From a checkpoint of a small mixture-of-experts model trained on Wikipedia: 48 experts in each of 9 layers, 224 squared ReLU neurons an expert.
Below are experts of layer 4 (counted from 0) of a mixture-of-experts language model. Rows are named router (the router's row for the expert), up (a neuron's input weights, with its number) and show model dimensions 0-63. Each number is 500 + 50 x the weight over its row's rms, rounded and kept within 0 to 999. Numbers have three digits each.
After each expert's rows: "comes after" lists some tokens at least twice as common just before its tokens as in all text; "gets" lists some tokens that make up at least twice as much of what it gets as of all text. This comes from a sample of Wikipedia text that the model never trained on. Tokens count by the router's weight.

# expert 8
router:485549506561542534524467500518517453502555562599405485562411493567435528508453506497462464564536517435479511547539457483434527551501438430514557557438434481496491539489566566493475502563479433
up0:373410560498547313416455490529573482502554532579473550526463447531497415520605581436440543559503552511518575474532573473566462439440495512506501530506564509602451456420578525549450392565603549
up1:430548466572491506528421434512534496511487480546522580483509479532477521491435609468556486621463454534463500497502436529490508436488503489510416549553591434426525473463512471469534428478554469
up2:566488438487501494384457513402499554506475556475547488527468550512495500520502548442522456532469383525566487555371518499520461556514513450606349524518530518490548484497590461502453475528479522
up3:395536480553535484475469452456471555455503461559486490522476461544448512406578534406563538553530465530506504524394414454508577513472571477549401486531534499488504510426524393493447580575501583
up4:532446522460475476487429407451490525573426501535512608546495504475557475365454488511481478601523492548476511546427451407507539443492460558594519545528445412547470484432595408430571543469501451
up5:548451538463486484462517562485479445454530524462461515544503513532459579504552449560506507518553500495544536491510443493628486447469551426521399523419494501528473569564546411525492528517436533
up6:554583485458571548484510561485518510455540459507434531576534498509445519487569513550475429440423461481574446508479443477515487495483580332470502582566440507496521517529489487477416623601522563
up7:425543450620499510474471526556571485509479509547517497516509623452529507453493552521475503476468540581410497482504485507489557497464511488606502519588604429461540433613529534513512449556609491
up8:500492450500503391496538483461487550473577543441490450540483461499523524498420480562489557474429402522562610501542502481444452485529439438505534574515486549522530477495474501514520435623498594
up9:572464568486471511446520412477517551475506521529495474504489555417399587527510434463467509576467504464496525557468526445491521486518497588557469442464501451570506481406547511512500410524493467
comes after: " |", ";", ":", "6", "4", "3"
gets: " |", " ", ":", ";", "by", "ice"

# expert 37
router:534438492599410501404396563459462371583529511373551503462421532414602465496463446546434566531504524595473584528589528529543480517522507437529444467412470490454437461493487562503581444542453474
up0:611543538504504480517575470445571568356551564468423507500498558596431548490532480509511544565490435574490495444472460484495478464505478427533448532489451512481468534477560480501525485617513498
up1:521488528477603457450504496569394536363615493492523508554508480501463563557531530513600570519460502574430576606539477415478521433459492513525453501515483519510438442499510522555500426566536532
up2:360563489560571481517495471549573457453549537570402477556527521605442473418549509501539513477516468478531512507528539450500506486421516530607511610518437533454445422469523508563489505509599624
up3:560495420486483366516475475534563556505582462489548468511428499544557564427541477491515503556447415529575474488396463471396505522475528519478525459519438480484475457485473406573457535471450564
up4:547459538512540518503555528525546555512468460529417513588527598513452502487538485534550508459524474469494427519516491562485461559545521406487537503535477629551506579503504458411546596537512453
up5:468539490452551437502530457511437446405529459573433589522487478484376472441449524497450556537421513600452483545532598514445538417606506492471462526501542456435523515487483541485476510431507444
up6:528509524517555495554502527506553484461469457522525471581560536450500550562450511514460488463553439447533468576469529456505493494574475463536530539652514560511511540521451477448548577519568430
up7:438489476492623455544542442483437562501541426503454480516494533470541526557547513503553451529583534600466538602463475544464551459461561452521513469504477623470436465444559485473491399549562473
up8:510622470389528458493471400435544410472558466605511514617552544577434577483427600390540439514577484546563495478433504570456488452523437428481447491543558487554499492411550375490425524471497539
up9:558572548430561404491529459500517522498495495559458489526538465488435516439503495463557438452582549591629474482461536526534507471423448498525480562475467510493436419461450511499480587480564493
comes after: " ", " |", " (", "\"", "|", " \""
gets: "\n", "1", "2", " ", " (", "3"

# expert 0
router:526485517438496575542383435490509452539567414592536516542512523462426473512447548461556450481490537492593408470556473546546506508454436582538465489435507516483498450592566507437484632496503528
up0:597479400499491410537457513479586409481551495579484448492531520461438527455489486551481477464575463551486542553510541514390582489555529433449467504509564442488455544490536471456514478496569504
up1:444451456401505487511445431467551588466528517506521490528548565471456505494434454518549459476504505574514448465514515534447581372508501516440561557465451537526534515502552448539531467454542568
up2:484555467445572461475504379491520531493463552580585460543529511573456558553549508472488461439509511485577497533508502599519497530525443485412447501504492532513519451519514498530555509487446519
up3:503530506494518470468499470508488445546499506484499492559442452465498482531593500505506504475530521466596627452513519472495469518448536530543467470443530519401466493457343557487407500549582521
up4:446525534459561459505476326397513531521556550583583585654553525517486511526508564425544476506507482535580500558440427390453502469503414554448495488512525594419441532534472408506514516514478512
up5:367448443541523473568519461492566512512594419480520554505489528497488501500401458538496486455520540533531491384503486461460418494553555488467617510543499479419465488543473463547535540435578553
up6:564523440430524455431507460428390463516461470436472465477480557539509594444424480466500479508490521556589495541415539531430559557441574486455504560567479470476431499497463545487501589467538456
up7:434444397605444578530476447449492558403494539436469522542538550466452542569379488500467570421569453585489486460549499529472508520453565543475563501457520551421597517488468491509496529515446474
up8:504522451404532470532455545553585525413569516608549538450467556415566605587464498488537543534562433602558460507518529499306545425511563374479524434498504521496487581530596499470477552546493456
up9:445486437517516569494498466402550595501517495543426554511516505427474549536502502515472552478582485510587485533497458502486439544515544469582494513555554526541459405543566422495548544539449450
comes after: "-", "\n", ")\n", "–", ".\n", "1"
gets: "-", " |", "5", "D", " -", ";"

# expert 18
router:602517501551489546484462537564557461531537464486506523532527471520444486529467457500469445466563507517488476512471520487491486440447457608484454460563553502491634501503467403488393514536450575
up0:546562542469519475487505550503557439485485469503515501495525513407489499516467560405458402555480494519450508518462459537460416552574453560656490473532539462477487535460449488486500596538448479
up1:545536439524549430446551518513466575512483472540474512533491478393489560578519540485487457544524501480422485540498575495484610474523415561446469538549534506564471524485419596517491583402505436
up2:515536463501525441524533441410546441432594468492421568453448577526495487429508589464503466485484508557483500467538466551532499482515437513511434491556518509532493416459484506537584521584634571
up3:472436519547467349469491483528550447481471470540528540514481515442479538523488482515492525574576433571430522580490530463498521529509461508539506563507401480591593460561545538521537436514486560
up4:483498478517474442494374449423556471560499484469447456485485563504426541479500507491493492490496397488643450443420501519453480488534504474581462446444448482556493508492531439472543588505482558
up5:483606448590553512506579510480423572528556417515456455552460479560507661543556543539531565463532400538554500499467502463489582517497552500602576501475551457516546446533448524389528453569420544
up6:446497533507518466501481454397532434466540501517492652529499658507426449454493506475535540456408522576519560483430448539485485486542502563556503519476459452550537483508552374534515530515499439
up7:403468519459564436525407359506557497446450498487499429596508531484459523444549477521467567480564387551488524515458561514445558524546556513502483554432479449490555405525467455547514460451504534
up8:509491531526539481525410453460486554546576411583435421474498445468426563476520517447498488484542415552506448552490482507500544540494508518526378456452531518507519427478411481505536451442541482
up9:514512439584492461422432504514568505551528494518516507517564513457492545432546497482516423482502460545533425528479554435428582435549381554559490457505542435496413385510458478458509509472445499
comes after: "0", " |\n", "2", " |\n\n", "\n", "|"
gets: "|", "0", "-", "ep", "our", " |\n\n"

# expert 12
router:535546500481542486530562529523475419453522531474495502611543496478459526543459581509477431511588490421460581465481457466524416546541530481497528468547518467402588526608477488449475515504510427
up0:545525446474576473473501499486566530529567527542479487570476487502532570406453443523401551464507438509541480485471531449515495472501481497494497393517491504520536529444432379441511488474402491
up1:522413494566521518503428472472487454536488443497435514472475520459553511580476483486533576624624539522490444533546465559488514514484520499575437590517484461510481480435567530446519465466547487
up2:482521470540559482521491473449474556468491508503570485572433507561594588465475471482526470540428447505474526485431516446450572464417519456528503513450507445512531509411412508568420506550570538
up3:482448402490501419524465458488595481512549579516551497438537451548456598537574480422398522516505542456534499549476490509418536544491487562616501465546475411440490578502518402455404491485557481
up4:489521552399474398496476440547466577446513524462460500508484515496461553468565534503531512530518389535510545483460508441519543537486428441539488506500459521511489469510485443568523537492425514
up5:514438500559481375437384499501576483537547509536533609465449538586573447446503474476570553556491464552510547512494488574483498435480479507469457554458509485496515477389523535472504501512515477
up6:496499441596500481466439449436591453409556507563510478607449524478564525556434522542486527519409498553474513547525560470488496524544559563475507426527465474488470358497517493469402470580517470
up7:516487484492540463439518488499553554543559562422495365572470493380464562511487509470475500481472564526595511541546579546390489459475422433431408483473531499468492485461484457576495567424478468
up8:453534476529498511507448413489498391578458501488486470450488527442409550570503484462572471502532553520456515480521525509500462565499486485436472469422559584477428574486489462535514472487506471
up9:561560502530499503543486471429476451497517417583434486497381480447451496525535585461483443551463404624565592555517542476473529429500585525459494466541561465443557447382554506469529507477598486
comes after: "o", " V", "6", "u", "9", "i"
gets: "o", "on", "is", ")", "9", "os"

# expert 33
router:483450466542483592540488446503532404589401527522475599607529559555499507421499453562512599539521575471495511420581514552532486538583533531544516519503384503448561446534448401454547472502442610
up0:449399520471525478516481439430548456398480465484475500527545602500372554450532446532485535490508504455543566546520502530436652484407521509551432434471401487552532515442611439519445568465486472
up1:495473544468576491456489483505404584433547502504507475536512547464497500557576524505411564515438542514407471552532508498523421404515442522463462525546598386509527463478521421498537438461496493
up2:510583492487536518493541458531507572437458533612538542502492520377486490516508469503482446513522430498515427493447499481510562496522500454459469546492538534433479543402561524489396446502560527
up3:514518445469526517483481501494608481521524476450475399510430483483543545475457512480508616407503551490419510509456471511498482512478519554568329549505495540581515394428494571486513511492521543
up4:504429461477523548483470488468489486572532565527468516496573543509434565509527495508462594560436517532451521468554597504471484470560565540539495483493493473519534510508431408411444581488561456
up5:531547496531566501522524372405603505446587464489472548608445472535505476460514554450545453611432496497534566468453498490482495471501480420553532570569536478506530410603452470484533486558512589
up6:518553382535501523504548506407383555448506454577461436514495576516453500514466501546544542537533527455568523334476548493545518533559452523536424469473491530489545464481469487490460455434511490
up7:562569488375507497519577528493433470464437532418490513480559680508516545485469500484416487477551431509546565536471525440548507534554477409542447490563491513578469441528522524482499504599504479
up8:432523499528537468468399416501554553511527482473446441394518521523480532495627528505480514564492537515556429471478404480429540479547413568461489454511443442435340505540599475496526458501558469
up9:536555516488488513525506488548564491535529560510529428538539599502490471470495455464531603493576578493506499541507552516382418401500556379425517442501533413421563508339398452517477496557522557
comes after: " ", ",", " in", "\n", " June", "–"
gets: " ", "-", "–", "1", "2", "/"

# expert 44
router:533489486462545531556512473451449518464526524522489431565531468513412452505543497483544465444450382446459463516549571452495555494578580564571479477477569500571588557460436513606492452468484502
up0:465525385522525506466507423481550490595426487537595459457496487481455531480489552407515458568556435486515456543471452540472494448549376435567502536578579486537601457440519525565586422590545510
up1:462544427415562488464508451516455493524449532560525439563445487380495561476465443451493478525601448487407614496511535544506535563537484498533438482582437474470535467500499504419527550557476571
up2:479447490484529450520513528521575461501505474521579465447444582604496529500486540474471461537481480603435440450411618454423497486591506443452477447457485592487442466480448524530536466537520475
up3:486521471528557431491533506437491511484488478489467545463471597505445518430516472494506507578471405589524589506511480549476551510459527514468500566521478576594517475496490491528495532567424532
up4:520548526508572474515568418506447500427574480438442486604467562391476466413514493473496376526515477425505490416406446577477469519565530451519467501578495511518364521499445480565585468520524465
up5:513457446525487507509482431441441519486622511537472552480474483548499540441509506417496450505547505535549531525497499462358483457532510460461503443462513503564524443403557529563431503439473640
up6:528519523435509533467545386462496463511473458562465538571501534512428483419461504432549512490476439431467606529555572470448571547457510540506465427510596495381515493472400464499448481457568596
up7:519433388534512499515509534361510413483468525521500535477499490543517531463440528431461586453490551566512502594467494503594596507446506464566482545487526390361553580513513442561560453538423535
up8:513475454567515521449510449475396496496597528529495583540449516557568515535492522499480573506462519543519542526465592444547628453607438551517487576585633520490563469562522519459484521558510524
up9:470592529454552471571473461404528515470472501476527563536552544494546560486466548425488534468495442507548559473498554558481540383522514379456602485507510428544501458468449549470505473467535475
comes after: "3", "9", "h", " in", "c", "at"
gets: "c", "at", "h", "3", "th", "ath"

# expert 36
router:559433532537475570505336490460522374588569415441417609463467485511489482552488498481505447458483529571462541486570463480501501440526468465502510450493483466465502440522481526503475460487447574
up0:508518480429619418372448496472550386522461553522517457515461529466443560467535510512422487513621488544581529536477542492474497444539404412602501546538547561534446515429529391490452512640503481
up1:539578417473534492462506403499553520449459426480417491515459513538437549474563584474535434550514469545420558642419467551456522513501502508472365551599570513521580467477426519520471502458497575
up2:477522428571496542431456394473512446487571469477459429531501611455444577520489501499465482436559529507601554516498477442355553508459557549479515361445500410502456443538468492496411488517512480
up3:482452479525527452446444446363537540570540439502509553571477594442490511514467566408485508524519596492498497489558477486444637486528552525538448461514518553526489460515575539535392480476470502
up4:524612364495542444576553509488491540514465452518543483495496560501434565515615491456462491486488496480514473522468490544468586433437517559475581451459501543506501523524464475491460495526585549
up5:430557460454563452454525415501484445511530462537505540550534510474431644490450572406519488449531487524504556575412488531469423442535403477548501484589510582581451507444546438545496498474560438
up6:492520549465491396556510447523503459454427478491471546506521470508498572521522581383507571520490583589471491621494534456397535426546504463553513460495526410522496423444606427533521468609466510
up7:524558501571550500550525443451472583450467458419456516522535570480467618493595504506472506473498536527485450511449566483573549429531547496498470457517550557483571488456475446546492428525652563
up8:548506515540580499493477444392554478405517400488463532568493549427465548497561446485473510451666532610445510448544553445420635377576585428471552475481633554506553413463501428525439501410471496
up9:452541440526554504508512424558498443426434416503504519454535531530468580430504552532494435464490490534466440530439469490437528511485515473601484432512531489548388501513480514420383571415486519
comes after: "|", " ", ",", " G", "G", "ation"
gets: "ation", " ", " L", " M", "2", " b"